Below are experts of layer 5 (counted from 0) of a mixture-of-experts language model. Rows are named router (the router's row for the expert), gate (a neuron's input weights, with its number), up (a neuron's input weights, with its number), down (a neuron's output weights, with its number) and show model dimensions 0-255. Each number is 500 + 50 x the weight over its row's rms, rounded and kept within 0 to 999. Numbers have three digits each.
Before each expert's rows: a language model's description of what the expert responds to. This comes from a sample of Wikipedia text that the model never trained on.

# expert 23
Description: Nationality and description words. Nationality and country words and participles in definitions and locations, such as American, British, United States, known, born, built.
router:479482424504650542580426556532419500508525425488482504561560510502523550457507560430491376414493506526472418505487518475450496444508510470473555482518468461468457509407513452508531519520591482476491495460416448543511501464513473466466497521532535433400508550501496502568605565538569549442491449553563563509448533591528521480531501551476538638460479492478522504496610449511529495406560428463458460459557518552429471477458520557466529453487505472608522528440453564580415470546582536458669536481494536425501567497516542497528445543558498451535568471500487539448470524404414519445485474502474459464553509456462553523530561380541492502557497530542560493488461478519504580493545479501531409547477489520513511497521469593521503442544434492447574447683437492472565533362482505
gate0:472530585495540507497519581497489524443541493602434576574531506505533526525483505596486370437501477522502483571564512503461555505503534484544504465384514569391556552413482480510539459586441517460626516488501525410538486408465515418485481451506508466490509510475510522575508538557451514610513570572455442605552541514485528512546516529462481534531647460544526438543489384516464459377459521415484426497416526437471448491569467539571435486385581483495541447517487474522495455525496475503595586439534478509540507620555495400555474488534516591523540488512470545441488578466500489538534514554496464442547399452493563504493538433541413530524536567477507476517442504382515501566543539458482542499465532506526425458521489552466528559582511436428573507511585577504526518489535446
up0:446511587527549583500459500505470488465531545461485559551558503487559536558481560502527470528524448449400554504531462383456500497467436436434500583525435505496441511513551512600484537501471489472529502533437453566508560429561430453507443450490436456442486498452397511508587566530518493515482483524451456578480570457469487520481585510372516545471543395554546559565580595524526478497452473464451459422567532522516518595576530300582486437509507524579537541470452546452522366571575501465523557475469559563504459419524387457531428497499513523531463484513453598484570551518433543475530508454563433492503524426483490471473593486567455585528500544496495507530496560462430532486503513476580468406469512445525538580555520532390549544539483490558470484449524501571495460547520420
down0:605455520548444593475496541410529499554465436556520566376508501543503509548486510482474524539538545506473540555532487538410462531524483492410482494557527514594455432467588497546460535480645447469517447439483506474474563496487491507562447491506482558481519449524493386512575449509515564481464440461451523514485470469510536427470376510559472484439536555514383439447384500434541512513549354524485428478511463541471550493474515512545555554597464518524470475544522557498577481511554497586541432529558475516424559529515467581536551482602443486419494423553456493546524522470502455423410586475535416392447406478558454450473511416466508537560507464398517587507506454593475475492424455415445580544454502462550537471524540484547474408540603514516453512533513480461461531529491522
gate1:593402500605525480521520555509434471483594516464482578475483528506431498473464528556428428498402516589558431461519492485530434487507547462591517540508400541459478490485430474433559469557574521384499464511520454622485473400480547497478549514478443446480480610552487515569632426536544461503465518558560568438452615510452538491454521497470467489471523462486488440411517500460543586504464460496477376513468500573516450523554484549441516513459599481491562437470478494523542460465465514492511570479477472449511463460538486476497568491491490551443416444500617565462482537525562395469499609492387510497515487398465454604523495413484452514515535473567537495532547545589446467495396447556459476522495470422516500562553569490444555476534501456495449433560434495619469499513476495
up1:450493487613554358518424486502546482451470500479500531478480625584434497552552525462580411436478447464504450544415488515567507443509487487550489549398445407509472521588471531417513611575432520452488544473443481635534455565450549509487547470463475472485467415627541543584489503473546448499525520649475405544419463547457564469473483536516584497466426489465456454496496499476555538472517520508467416544498503573526548521525423535518473432448550460521600520510491468559512554477495519461460584511390523516568544420492626493468485527529482522482520467531501496466501553546530451455475567463519537551545492498507471580502489505561415500518527515502524618505449475393480503567499541496467555535612444487450548635570523522479481478552502404525451495470555548510527478513527440
down1:601557473531464441495538496541490564502577584501522407567484437577571552497559509466473586450485502532507462515518493569534504488523577502501627486528622502400515462560466470464479487432564509532585531523473550491431455473467503558439590385495476525493364493531489533468423539584503388474465487464455444566548549455437523500549518519479431482525485459400536515394554487448475451500486524519541537476562509460469487524337540455483524535448490464520536445488504558554460469513470530532498518479585473466456561497486534546467537529456459475603444484446576367444537490550540512491517437557454580489428452466482459488506506537492451418595568391468472486575616590539500436545581449436502479471606410521551506549546504482544495519472552484505453464538481468574495507542470419
gate2:511496554535481615448578457492545527498498556409424533518443480356434544453502450444470400500574479510466571478523498461457420502493483527515488511522604554532529546507488446445458456445523522419532560467459553476478475441491498545406477560451488466540581497419433580519539488472566461460558396495450505480421464469495468511506491461419469516550440421451516469488425531561574606514514519516487542526443472375379480535439570538499542367457543461495524525557517471507465495553455464460430480547448542475421501438476464489511539473507591404425429516495488469499447547540458477518484397530586537425553548507539467414506559430452507540480580460543516532473474521603463537516603472540528501546544552540503473557450516491537508539581417534465544480626406549553498419428519505
up2:461443461468566544507474491484478540478497478519483533473421433521513527474423536508492435449530493538507435557510497520500471416607510534479494566528445474445490439476577498564465480396486535547565504536547451493448544528464558487559549528449413413468449553403503428519563432476531458474532514479447510491538398391577505532544467479565361460549429522558528475463476464540504354472489578457550554585488504467440390401573501615505546488467445483497481518508565619557566474572469536528542485464417589450470610377554415421433539528483466427464569443557552515553446560462412432549431464539498493482504495473489553488586484478525561491463492434561488464493514438451517568495544468539504523485501404545429465541530500522473490561451451489422540563539477452489450525476509418
down2:538561447524530475434445545488537428486524454531369457524459500474582575504485482601520474513512470514525536553533503499604502551459410419470566523520603465525501433475465491498511514467470487519401469492551495579507449452450472516468448533421429466459449483476415474425488529425499477531427519457542569558453585530532572554506371543468457488443576531536553534413514513435521458500480438465591439432529480514502538534477495497479485479543430550458488441569515414433461555415460523533480509496487575480474444437588589542446517543516554448501460502496524538527452491419530470551519449615575470510545374498447496516491562665564518516537482426505563533515519506418439443530376419454451514461452428559464505622524530529484416500602544499488546507465460520489440422544540508
gate3:516489442486526473569450490482580447491563561501566507526474537583500507428447521499558482530494509538533562430465440527532418436427489440595454452470518465422451445495520439428452423471462561430484561486512426469502544566535457509343492512505557452493456444450484460593507442527508502590489484493543436501451485487504450468489508509549421432410531504451508516531540553451497488571490405447548514447429512565497527453562424544489507578471446577535545487439576499530497460572449564471493434498460438408516570499524514461546419536512392512479491485462498457611512488522402478452474389540544499550583498458529612495570549418522496401616484521518558529416450470473448492466473507568463419501567583495505574499491476555490584616467509424451457489481532504516496463419577385
up3:474435474491536459529500556572497484518479546488409483479466501550459468490447501487602439498461513592515449466427409438490475382487509502588455493461528497539450517533454508478472475472475504433510533564542452529488544638542470461348505630549518487501501344446487414463503535500467566495408559448475495445554482536511493494527518465397515540571428404436529536474500462497446439455463462446553515439456546474456410426433453509443464457457519457550595551468411534541550472552460491474494477500537417485566583495568535501601467524488448470519471509492560447481494473514409539500481439522534456546615566485528512499475536554600472527510466482480520424425400509580474554463534536546497456473518521560421441479489513562510553496490553547438488453580452463533540454366449374
down3:525552568448503426461449507443472559450460560507509499440534515417411493572540470475471557463486600463460589469494407512528393486475574444558514568553519621431516451508530490468471468496482461484460540485491457548519421433539483505430521494507493566502480517481581491564455559485464511529542538523497422550469523499491520543453397463550536391504447503523451437530490528612509532513507533496438464454573515499525541564541503539577537499505533535491449549532550494418568523509509476486531327506508625524471482606494574518489490489514531521492498545505455472499553468582587504466439538460564485635396507491537529458441505577486474517440469496578478478468492522375441386526454464517500466378626509498459585454524537473512465433581396492535458429502543559416487483505385557
gate4:571571500537485513480568432528519495462455504491473530534473521491450556465445567481471427460458566456513619441537580573480455518484495503457495556519458541496524545476463523493604489440466457503449473567526430629510552451470476489638463605419488567522521489424547512507389463444585485515424440591555473593542541533508421508541507491480596509477534485489590615457620497473466537406443445505485502490533527470410463510564453487472594503542496553575493485611490548549433474466480499523550503556448444361528525419495461439452498467423591470564413518476478453417506518458450568519553447476452481437536473433448523429475511503594541569516547488450534581416539437496546545492516457492559468477397565480483514513523453467393484475411531490492533508515464515529446465551510517
up4:517521466498446465517435491485462476488418651472515554561562517515474433525468489579452466457478598530471488504503521460517434489528585522567520511440628455472474531517552503553550537476555445595564536572369486442400463496544506506478503512501442434471408562457501495556556523439487498488506442388525598532487480465472413572435598458487571469618456555485417448460556558520441505454509448507469513489485539506448482525600527502570453557542529496512531392521449559624454542518510590528465498586472444550556541553482482488436465489527510500459432445502516462499529475491491459458566509445459461518453416437460584497555510570498461494531472546486510440612566479546416589492492466583582560488474522494520492439504428447532570492475656425513544531486487436493456488480577546
down4:510491476575605477396554547472524456588486509497401565390535417494491526516533586549557536520473551434525504492450525509529507537479445478420490478482504487528542552532550475592482573475413537476494434507430560567469504556478556500530487515522480425477546563484568392514483491546431545548599581360479480535534470526433542536425463464426464496633454508548408487461596547496474480537561576463524449506471476445541507497403463553529477582504616604507537436483429572477569414502508518540554528500474469526549516389546413570520480558577587561469500481486525455474570501497519489490523483539503560565497433501496529529551475429502486463493563496496541560603490496463540515575521571513461495557545510407449370407530426524488600461513526555533533438489543511464446535495504554
gate5:515464461527552443499442442530558553375422532542494478478456550470436416509437467520512452450552509533558488530526510484481561523544538476484546558582453510516494483454500575446458664536567496605464575457611518527460503558628512463458524573514432464373528523498559595509574592461532494564516494509443551537585484512510507520545482442421558490505579537557464450572564470490500449567382487500552511533523509551530493413458487464500523505489496572509536536430466515517511526501496454434590544409564559513570526525471541485463437621537504510443540485544520549445408512548526585475450514615497491510525528513503528491456587437528459422527475591558467542469477576533393496527469551537534530529469524564408508544590407519618462553508578497491453495460545441461526549456521500
up5:478490479586472448571518439515570484505425420503500510458539484412417497423511436568548470574467533617526511541533508477465518510469497504465551486433474445454509493572503486409626499461427506534557447555478457430494416585510486534508533489497429587553456437447445495413433504467613481509523448470504583547454533354467506539441489587425493515570546562493481435445441487430552537431518483583499532450533475437489501583497515499541535574484504530586496513498521508502557434478465448526357489445458512442528484551570480406404524503519436499517486486464482335525560547521562530516501564559551526488387424508510572539475456462487494504578543498446500449590562536540428540498514594495471452512488534499595462483523519529504522504372563456433513439505538498492407566517514493
down5:528410364478465512421452488601443548462509425430504488572428578427531471443465508523502433531476451534482541515353474535543513552474475525479525507500439458444418534434463552546463573532603551492597555456496559487554507480447546470479439498451478592505458569522451558557530526498506508478459444482483461480468561545493486510464545421521478565527458532492548522523527554578508465568440505639520477455484543537568486426510530504507500556456483344432507556556468497545526535534559562602568512580542495531543510532570555486516544506523475459543504480443478549544405530528466464423475528503443471478555598408535375450455538535579571552535502424531605495499500558522517487418489414498527515636515439460509552515487535478490503456419477527568463557538511526419554426487410516
gate6:483503533451490518510491472437454469534425481474482466503535485477498538489489513439455447525495552509411536500510463558405498476515521472464445548586425511459484522519499462482510543521604447430567483584512513537555407512484526436503627608562487462510482550527471467537437454489636480484445447529469519527440433430534523555530511418436525435534508530515618529528449517461524550496508493459421492541535531512489537489485406509531514491612557490552528392554550591453465555508428494520466530497484404557478436575522496516567485571542529552466452415500534588425627578501462498485452429551438469418542554492482560471436572563509553497506580391521543490495521485522587512468516464517472517430464479430355555466488483409520622420443533409482652505465480505458523551549554540
up6:543478535557480544552488519460434494505546516457449540424507447419530546459529563484416426457546518488471472523524421468535547528455457583536519532507572536572500491507439442542408477539520520538474493375542554553470453560495490501528586466549490444542443442428591498439547539551489525535471503516468644517404483497433532506522512541428502573548543506474484431535435492445555547423532450501494547478526427481486474474498445506513480581522518555479560439495490512467466569493466588556422535538526420523535530566410586607405545481551530519514570491467485476532552491489467499557487428591468460497537527543455534485484539506506569468618530524416535439492442476549538601623505456454555558522455608555503595457333441506561509483466491601552505611474497511517538384565519537
down6:476404549508412531455489610445456510552500413499531453552467492546340542505457495563520526575407520497552507398530560550491461473469469440537580457493410469524393507452502436507510596524545500552550562495490520526488536546419460542444470504524478483431563537477504542511477466568520618425533473520499500587526503493455571503434445541515579487493517390510461564436544575566543455532507519530527486453487527571406496547552553445464527500540509534533567559511557619457512597472531599515562532540459386431558494543453535528502488559469498459495525523514475580501493538463415474442515482426456451495521465517493499519509503480505519552419480457616591423480417520569513480466571405617575446464501513534449450534432508492461573486524404520492510566427471535525489432517393545
gate7:438429518500519460472468553430486599568475475499493516474446472492473432483522466465457500452462473436537492608481411510482452533521517531554569516489419481494636562528453443541521520465494414569472467457501552513531569483470410545487471608495497523519485590535519449496519438571517455483453488523465431378483573477429463515482503522465451524550422607545513466531673479495495431474423482467513541521580593507445592577572425589500405508477547487568471377482529429486523490518511611551432547457533514599473554563477459529569517514558564467482461565460502568442498518515579480539556485431486412576539515612542475564492569465486477522519426412528549546459417503432481509471518450506542570507405528553509487498522552472452486548476457407455500456464469478524578441504539458
up7:494432591462455408549469503494572454492511558544499512487499479465552487440468505591476626500531530532503474497545474576466520601545512536463499461514440550563597461454452436493548499507456523567556572494468507468447437468544547481499540521559543577628505586496535478528561398417513532558465572525419439555467461417468477442464390387437443442581552498530455482506449530542442476535551535506428569445451573427477519507496546498484609533445484578533546488510486420407508451518389532555450503480519469483508452490476562499503545500483455628593484563481488485502442500611557495485460530560550501525426456509583377527552458554438449523514458503437413476495492447439500398443513467507531564489530495466566571482455522472501489449519527452489544388547533576516441480526597514
down7:590570509535453451475429401609518409505461492464455526491407434452505605506495481496499518581479415469555549585542468413507544458483459573547535484507471498551502516505435469447492476484412461491510564478537546469518569447505422486560495535550554533536490608508602532493517559419532500419586562547464492440479531508533505441580516458493457521475547423504538504473540514531592476532404529503486436455433629474493617415581465546540489555485475462519595498470519526474532445447516517525466422439396488553545551554418465501534550549543528553482531516494505533569480557545445457554509545515449548525483465540562530585472532540472488485471472414514598513391494568430464483464510408509490520447510533580474510563441495450403465562509412449429519602427527574592447577498534530
gate8:565534531463508443434593412491475464516536435496452487488467503513497549487503481499552493382505540470511466557507580413512597456382568542596504432521455447502455502523397530511509513509462455487494476471429488489501404586488498557456500482491419400589512364493531540616570547561545428485525472550549536520483471579547525553474538468441491575523492519605451594445496530459512535519481510489447459523464569501624494568477399467518463474438602482529449498457459460573443407540518499516488429421508489508554560492513447499447439492513542648525463523552557454541388454466435545476461507597433570524475491521387535546474415460567551508533576423516506451485502493431466454535524499531464556461472466410485438508494531506489598433502460513468480474563500526485553491605542512
up8:490557559450510463619461457535527515538516438519500469467399588516475506491433496431501507447455604455483531563523543516537515515510533561483500584495508485494553595522486487448430484520492493607442554474533597482493467528492375493534504500427460491441452417569503530423437529445495476484524506517490475547575437486569555490528496554528451523555571587535535566393483587601426551526570403525523523584475524510516402492473560530534496453508496514467460529456397455486512605503486500501450580446525444467452372421464474489498511534534587473523470472555524469547525478514495464384600411388512492467434503478451513519503426516442457430501518540456561489504543568488583597560567457431477550512424473505433399515401424513518435604474442485543454461447498460438484504459425496
down8:505536615481478435510462553489479522553559469463556564438474482482408493447453496438502473495441559462471488503523462497504452516600517501418482496498493535569548514423515510473517491568470496486509558518428514553531509541504508426517516570451415468421353550553504513511548488447556564550508553475524471571513447569507502469422429582385477541473538543454526463504562588527446496478509472489418516573499506452450479460530469566528346516453435455491494549541488469490424467505482411510429505565458414443417444541574412465446434442501522562448429471481540432488464523561468403443580536545576524498542532377576467536523529376511460478481515488588530530588513556496544476605495518517438535482497515533457501540467498553484443472488462516466508626464668540479588421548549491
gate9:483528455537567415565533425603451442508506439551390467603551493405588460489558532493488536512435391463528511489490468468488538542546548525527509598600506518485456517521590597507535537598495519385565514494460411473478442463533582516540490492423454408481553454464498535518560527515527581486465372519448393477496555434498468511503525467542469501520457564486560497461501509397469550509577491554594467421473535428494499518458453553493490442528521451541454495432454500489538485590497547450515467439567549576444520449517411503548513391637542563528504484544524508490603435483386548482527482511533463484544558488464546471457447546405530507555460489470556535426472507452603536421507488459441483548485557421539462556499489465584467458462468441532540428492472473506424480513443476
up9:571450531518510478517531568504547497434595623436456487507413611531470450496524429426544504480494616540570570518622498575478509505516520559547527515510487522421467397534495506523455507381516520522433428523585419527477436540520433467568528509527540478462569483462532535471436486479515580546494555456498556473444426545500434432556464567491564447446558474486605503574510516535497494529541542391533478463542588524570514449497538533522430548505424517462459549570587443443490398479565518443417446500442443491534450527500556450591518540429505420563503456502487548500454451497516406512491385499487505485567421503542432533503410560539451480548465588527527493537506419552448489467528471489506543606460411473527488463426581529514483548570535482502499512492454559508387554426507524
down9:514513556484544468501425522508541488580578483474543489503489529463555432486399451474541491448498501499475495481504477443496433477594489574412437508439480437497448482513457543589442403441465473455523438543422504486507557509466577535531471451564516528459574498572541544511405482547575446487527531563426511513494575495443536490390403429478436546512611541443480600477571508416486446545478553459536539515566452509460587539442466585408528555479499448496528522474510488478652465487468422414442513420460519617496583499553533548541455494406505463569485554470503496514590509532453501545487484506477459490488405550513486350576559634573499458489482450428467493621507511398456556577509548461548586470562487537503508453550492467522533533552528507485475482460527475469523478421504543
gate10:531484471481471546370535538473447487504461514528462512493500541495549506503579504587468477476455423514520436440475570431493400569465609519635490446521496463442534430506523489426484561524554467458403433441491594492513553587546516602467438466545461662451521497483479506428478482543522548504403478553517462517556490588537532516583525466520578519499502489430577485458511459526483471513500454478461501436595534387449479459539501485442517446417505538554451510456482489390533511465507342443539489501501529580407534469563459552395523554395561474503532493442487508550503580455426497504448539485461550565564482524498536481504446492511449504497451419536509479426538474420607569464523474481527460612437481532432488517508541527548395512509380490475521459497529539567472452475461529
up10:526425520413510528522517507532513534534491497554513501522417508521474557360538531489567519423542433434535500574522471553540439495465525527486548536524463484596465565429436528505522433489533476503432465562529550617531475423533506462540472573497487496691494453447473378488458540605539520599571458479477581561532601500496416484565475545539507528504494489529559460499423574556435516399484436494500507462477545659471524543508540543514523435504584464504490533506479483518542509471493521534551508501481526458567471546463523502505430479504512518526468533473606467572632456562501549461452483464483545506490404491501489516470457481445506532549408480455524523499377448543457400492531489512622517598482457524568418524470509422498462502485443580505575513550455493399498513376509455
down10:508479482547483475460492450590533550476469544526463490541398492457580485548509397511423445529551537527481498487527524537508495439492507573506529495538352501472515511494440556501505612556488470581507392536454447474448452455524540556513492404610508444499506543553613483598522508539460489525441478489608509543482533454526514500505446471551437519405504578390503465501595512428531449499486497466390428480480503478572524516509512426478433492466505480485485449530537622448490555518444387573503546618550445507497546453497489400509500495592504472509514478556427612574469505404500500594459533558514408448489563446583547514501489469518443596524459581590505531508405580501566579508495441529492587546523499451467567499420558500471463493552469475504398500557473541551503473486450529
gate11:508540472555483493503537525562485489579430415506482523489511450399469486406474552636371543427459548546381489496437522551519494475490493455457540534480426557449561462507464520510613503498489508556445609420457522528477414566462476554495484520465549443564508437542515545521533561548516369543432443491518442449587476461495405424497596420457477541471567481522557499541527497456501610497493428427465497450426517412476527457481482469466486411477480418471509470540477483419470405567509396533624488545539512553410431542486550656504474517450511459475429547542468564488464488473440568459481459473506568551491430453465460499432539478508555495441527505509517399465510551448452457479530519463449512493500453508562515498537576530441585458466503492531517522567495459519489403518486588
up11:481566471524505517577525513481445405563517504564525445510505498470382512465544465519487443481527560447522506480506372437576452386498456399414396517557482537480563478428438478521492506493462440500470534496489443513439496554593561531513607523474497431494518539547511460517466577540528470480455610500534482493450492555482476510491511536495503417491534595460499534496479524510406551540450478464601550427455526497495539475495477487428454444549464623545598521565418559520334551485560550535512522568497514431491482591519587543432470505453501488480484493510357509600468515493598564501552524432417568565504453535411492417516475430505569459442529496511549525472561555465452498461440496482467512564416516486530514567490470558497513499577456527564454588511581519477421442504440420
down11:441452488555519425572480544502532547553490479552446602462393512547535506490540461470417491503439488516594471478442509495558435527466481538471483601510423518563480494535479459506583551431496518510578584547536553473475459463529436487517426495496496486448458498559529448409571493457512506460444519438536522562480553505493484598560537509541458488446560552485539550544513479510523507477496559619634420575455503524573500445536497428464400430473462603501530500489389530478471453526530561538449468492613489520569474524619558527495410547501479484503489487474454521557523537615498567507365453571499566493433605476604501548518588460438533484482536460546498510464543476575492477522398503460473504500484520539545499551526568489458578472492450440428449528327546441493486424575496476
gate12:466556456538592513542522495512457555517527539483460474539436474514521431483569569514510445498548551501548421435422540571543515448391486599511520477565513422534567505471503458477496391479444486430535510437486526505449414534510448548491482515502390436504511546559447509551547479612507530481492551487504548451543489555456447454530606457536498535464562489522535454444360429543534488463461317523475503583521560468536570483493455471549495429461526554470545538415505532506499350397544496497496410444487451434488548547522540467576526545515525394555475574430523500473529486471401525511542541494517538487501543468514517526566445367569540460582448537559551498558441555548506542520456490528507486530457490546522507486558634475498446522472581551567494499573506491508512610584574511
up12:500513586487464537550432458452479460536523493432554514502507556431549522478444328508512556481487468594397564543568481485378468595567483406505474528527489557547492593473498586471549453516539379478511522518548639499501526396568474538535487537599548557460562536462529548542489558529514517537481417447509540548437494508492475479508475424520505460466606543514555504469486594479405422482486482516494556365465453476608543471550569543448442611560436489502519440538646533563534456515506519470533601556482572541450404523463459434511527563588497387567530512504454534477551542502544481525472471509562508475433508470550460486567523530531482471481468462454476498404466447518540509419473593466486448493540515446490525503472510477476487496543478551502449446503498515546498560455573525
down12:390381527542501505582547484451459472511538513459467552561469552557462422486525518469490442618570425531481401507524439513545581526444478545534516512484538590574575503513489549561428486482498436524494466463435498456513507552445461506424560527451494524528536494496507517515460580490400465412543593456440432509574580523532474523429501512431395511567513508500573493508457470482518526505449475523498582555555537468574506457497437520519496456434546469527359502435538449565631411517557531542470447481508410464548505486444540465467498414488543429504426521527529460482506519503404464531441391508480562441504594533511534518564554452444511516548579492410511533508495477576607506473507570452397509470546487528437534605496574487527525604501392516522447543499525459496443563593485555
gate13:562452518490485551554586505571446523473485435423472504421483498538511480493509424426505513484493518435497566488436451475435443299468460374469519470508552566498484402535501451474536571461574510549483479534397486536521407505399529557515465482494558509465501528519578436548509479440570557527534486536507439518491446519549477582510447514518570545513443500574460570519422459538416439455404503499595458465475485505523548557569551547470538508454486526681444488560520501455494496494488448521479554542428547377535516529575534456556546527577465536513477474454427471504502435438553502521505489504501474457481636523481569473441560501489498474501540453557490468527446422404476565505474514415428475515456475517442483501537387576489518439477388510455530446572486448609548463476499525
up13:464567515454567467448440529537384487434494511459526480463533522492523499489506523439522567479493431573577482505426505380387506567460638514563479485500467501530478620392509438499499531503590443498528484471485498460542496437554484486341529509521486472545489537499403515462513472504478435479516549604513562431476563509474667537474565555480529508451521462426461516418519526478523481524571501576411583510446533516516492463434548524466535563484343491420466471499490534614541478439423565526478495471530461531472551578531508451400533473451569442492464487494549553479442496475492509463518522456496395583519445529527528455474436501533465490582596563439443474489470603558493457509492617500465514534491531474482561510513493482442434469599505524515538515442508546464437603464476455
down13:504448512554504421477531521486430517484563501615484490395446534487496545475508424491441525456485390466439577513438525552453469454556590485471491429447441483581504398413502524483453475513439498558588544579561469568553445537463533522465508538478573514519499594562536462484522439430496583475475362515622454494536465491510503510506509502538531476525406488469396513514534526435511495534532481588533471536464567505480556472506443612416506544462541464466467468536443574510471481495484483495459490456419467489493474556535542608511521531485395457460503530515569432531486500527529596574610416482586594500456562343403474469480506505556549539545544508539475610440469478431438496457516530530508520437528549528602434501521462520453553434518579445515553526542532575516533505459473583
gate14:469454459542544483565464536520465479508495496415559564463568455516553547441506501435490539447493601498461484523520474583546593500541512453536481512481431480463397517497565436528556600560466457485531440580484458438448473484554490437406482600454487532453516507475445509476617434481620413562556454545562519521534531496541551473477499565523378472562541496470515527445574525553495411494607454596541601535587462520463531454513481545473489437499488475579504477430547545479598459514437483505539519506566487535470443480604516523478463442462507487398444512571487484531497516469545506511547440595478497484525567470520561398557465492479438418559464425425586500596372489484477502459560544572533493511552552500480451494381488505555568491518530559457516508494569482517439603559447584
up14:470522511531556492509473458513532509459485569488500424513583475479430496466476475451576527631525526438446475478542432478494479459453591420500503546407457525466542559525429489476537635511542511492492435459487514550506392546475460499423525549501469483466552513480509514463518445559614475505465454489463488487603404479533578542464438576521522523544453533508472392428539435449521503462541438482476473505621462460509517515463422573417572576533471532552472422543485453483514497471457520479447380551499435531525485516467489466502437477553608469511513618466550531494596463492572459542593509426515512506508364496419456559420528450549512521493428545441603461454507509527498488498532468540586502508579432501454416582538523541497424418516416526532531406421484439458554594463484585
down14:470571497483534548368489623460497453531580498597461487464449511558494591517419518499515451406520565454541548532588373536536493572498416444470441492473441564495453470539475550496485398612458521421533524511402528484522512536419491447444484562435518483477556398511475516501478598503483507558538505474458473515508537463565540432544465481408441500467496422530447540458459435419605533540470534584392466502466496454448561478521522528530456484471436523488454480484547467504531430458532468499481543533579429481467414437499399480501504457470445512430554508472454578514470510455529556478556437463519418440529519389433476524504460471474329503497581523465519522382568462483458525477392543563526510470563523489479443457594489490469466559477452504548435494510538589514517449501485523
gate15:632521608541556548510576519488442434508520463488520575433467410521381478514479512487581569522430560473495460485481477468502544453507524478363503552402489507519431476585381475471498484612546514473479494542540519441498528478470576522420560462499485573513469502506573471372481444531438478481537462401453462481499524550519519507596570545563612598480485442529486562444474493432462474473518537514429502498553495519474526539569473480536568615406580483528464503511528547500527483441512451532624448517475519576435484487459454502483449473485500527469533558541534456499466490536540579520609526530517481493598481511443390429557463495644522532518483438489480443445439535530579466426521429587483565502494456512488480456491537511485556551491473437439428494554530493559370458506509518
up15:448497492519591614584419475467473519476503469462486530499541443535416600541486479520507469458449492432523506590578476434581509439528488508508572497493461536469439541487417486530433441507544456377516445584553422455469461518417566579449525549535518513417472554575529468437483469526372573500527499465486566581528520470542572554547540569545569606521462419532465426458465410554539395543560496517538434513550473522486492595556448539548523534619563520512532507531426572512532491475438519520520529488423520509542526484551496468574497469496460485512568503513494528574464584422415461455475583530515569561576452445483527510511564491587503505645464528476457497511484481494480560526515426473552574498537565524526497526480520551477425414475500560457359484608510501512462466445474536
down15:546518456504484478513598435512435516498486488543470433513453495605490458525486492529480506468537446425507579471502541484536533385581497480443448457521439522525548479412451564482475543430517389482533393494512474506528490509564483446521424525540526472590509501554455446447510553566541530513397505563585487535470539492535501428434588455415404485537464519484471486460469511554525506496481447468488531454477472417538538420389493476390457506514472507554530556466511453554497422504378585555514475458519492446575486603542419465593550531472481580544518448581525494552427494475413559467435499502538526652461493515545488571532522505506420566555592448464457410472543442517432506596522562474504529409565508494452497490539459520480386516552460522495515472599457494528590516424426599
gate16:488440376490473533509444460526505509460481416578454532577508491442510541475482587475499408475573483549508432447522423506562529533550543453514492475468562488489592549486467525489425515481519481458573511422492541578569533448568548409495433471556569438502563495485411481420545536473541511522467485467569542427548552552530463563487567518430496427374476550454524486417419539558546455423576486526404471481546505535460406467434427510499465489421458581615555528612414549588466460521540459572500518522472516489484462424544432488395528470476471531508548506535506411506435454494493547540526471538502485499520431454572452614561595519478529490432473514465518455487438439477525530514518479548513395486564554579479607499573447500509400487539416464467436487548459456502502435418513520
up16:544482488535504449432518482571454508528472524545452471486518453474501568458386504541504500500536487533485526449532526453476511476458538525589467503467561443427512515620466521442461451408437505456447390539503464465428522447488463506558504443475461520468389470444458475470499504569365557518471497447502471546556496479474480481478466524603393431452534500539540511442515463505530473570527540438537446485560486465534496489604501469555531448439443462477548540487572528558474452482538441503473491451455489549449533457428533525446467488461520493440433537477383429521475493521428452576407568501505516542621507514447571439372464479482436497406500524487532524499412488473511477364424564531491541445502539390427615476600570363504496608549530511515598559474536621539515529501484491
down16:464485515417527499505561504511452527390505494568444512565486546404464446434547511450526385416505509533454515467481427390490453548573456507474469555592543556588507535534497445539504530493468522458525639445552411562435517414458536545435479530523510534484509529512463587575602528447574544416540496492462630473439410573438555464576538558529561497546510549510440517452509535547541466557497448502497588481501473406491493506405507468505522486530458579498573476489450536575454495428531507483500492540517498404499493506461509446480450439573506525620491466537476498501512528480490524497476604549656431546524411526468564537489538548546455549573485536526511544535447423523446558476487499427460452408470501460483552507542534589476480485448461503480571429552439598454596490481517571
gate17:496464592491529434430519551553540555423570579542568460457473579483454485426545552471424464559532441426577523425519419440565556550526451499388581564511458536438427357493566475505491530512529551594455460583514485604503532474493588421457555576431501517522527564541521441606479485440493562417454446546454543478519475448500581536498532584480471481553508571514524475521528422502528516512487569512473455443460468436538491471542540479506502499490499502403479458455483521550504481528514475537461463514547455558415598384506490450504503527502479440404485514532545459382516462458454592546503455532479406438576460537566600506422505528505556430472540572478414512383504467515448493472483531560476497510567524507573546510547517513444524484444535505555561475528377523454447433457488486
up17:519447464549449526511547452528601486557470551490435501419494450534423472467542511482454557422543515536503553513461482427478399502506433564426487513537410578591536507442485496499397484452548468552489435432451485545477571442531526557547505467539488505603516487518444531585512541475438497476472524545451504546534511512410544429528447463345434501535564494549468523494566529506456506573618504496522580504492478354522560524559470498561522494536465496434513562534522479513497505473437593496366492562438470512525473455513518546567444588507518434496537422546565535507551452506404465490475606531461445536411462479475507591522558412566453522500547614511478424441506514534445451471424537550586453493489423477542530449452488498441543411552408474521503423507417471451531589479549474
down17:500475462466551459484501483442471460538464465444485499360513384555529630464440453439528420572460504486590438556551500509526533493558560645464417576528508488560492547444459615439474410485487487465476465517438564583531532432576584485572426480563479485584495511488529526557483464503510486440501503495520482457507625550504478541451457455509522490374451426383504520496646456554470502491453472472529476498544464492595537488459455580540495547472466566630477572448542511466508538546470495555589590575471485447485506559502483455569478525457514531550583527493510483574451417579440477515476492471456517465451462513463533540522500473530453492411487557517499536520548620485532557435433431499516430523491576439512499496524492455478465551531539493550577475484531451611478461477540560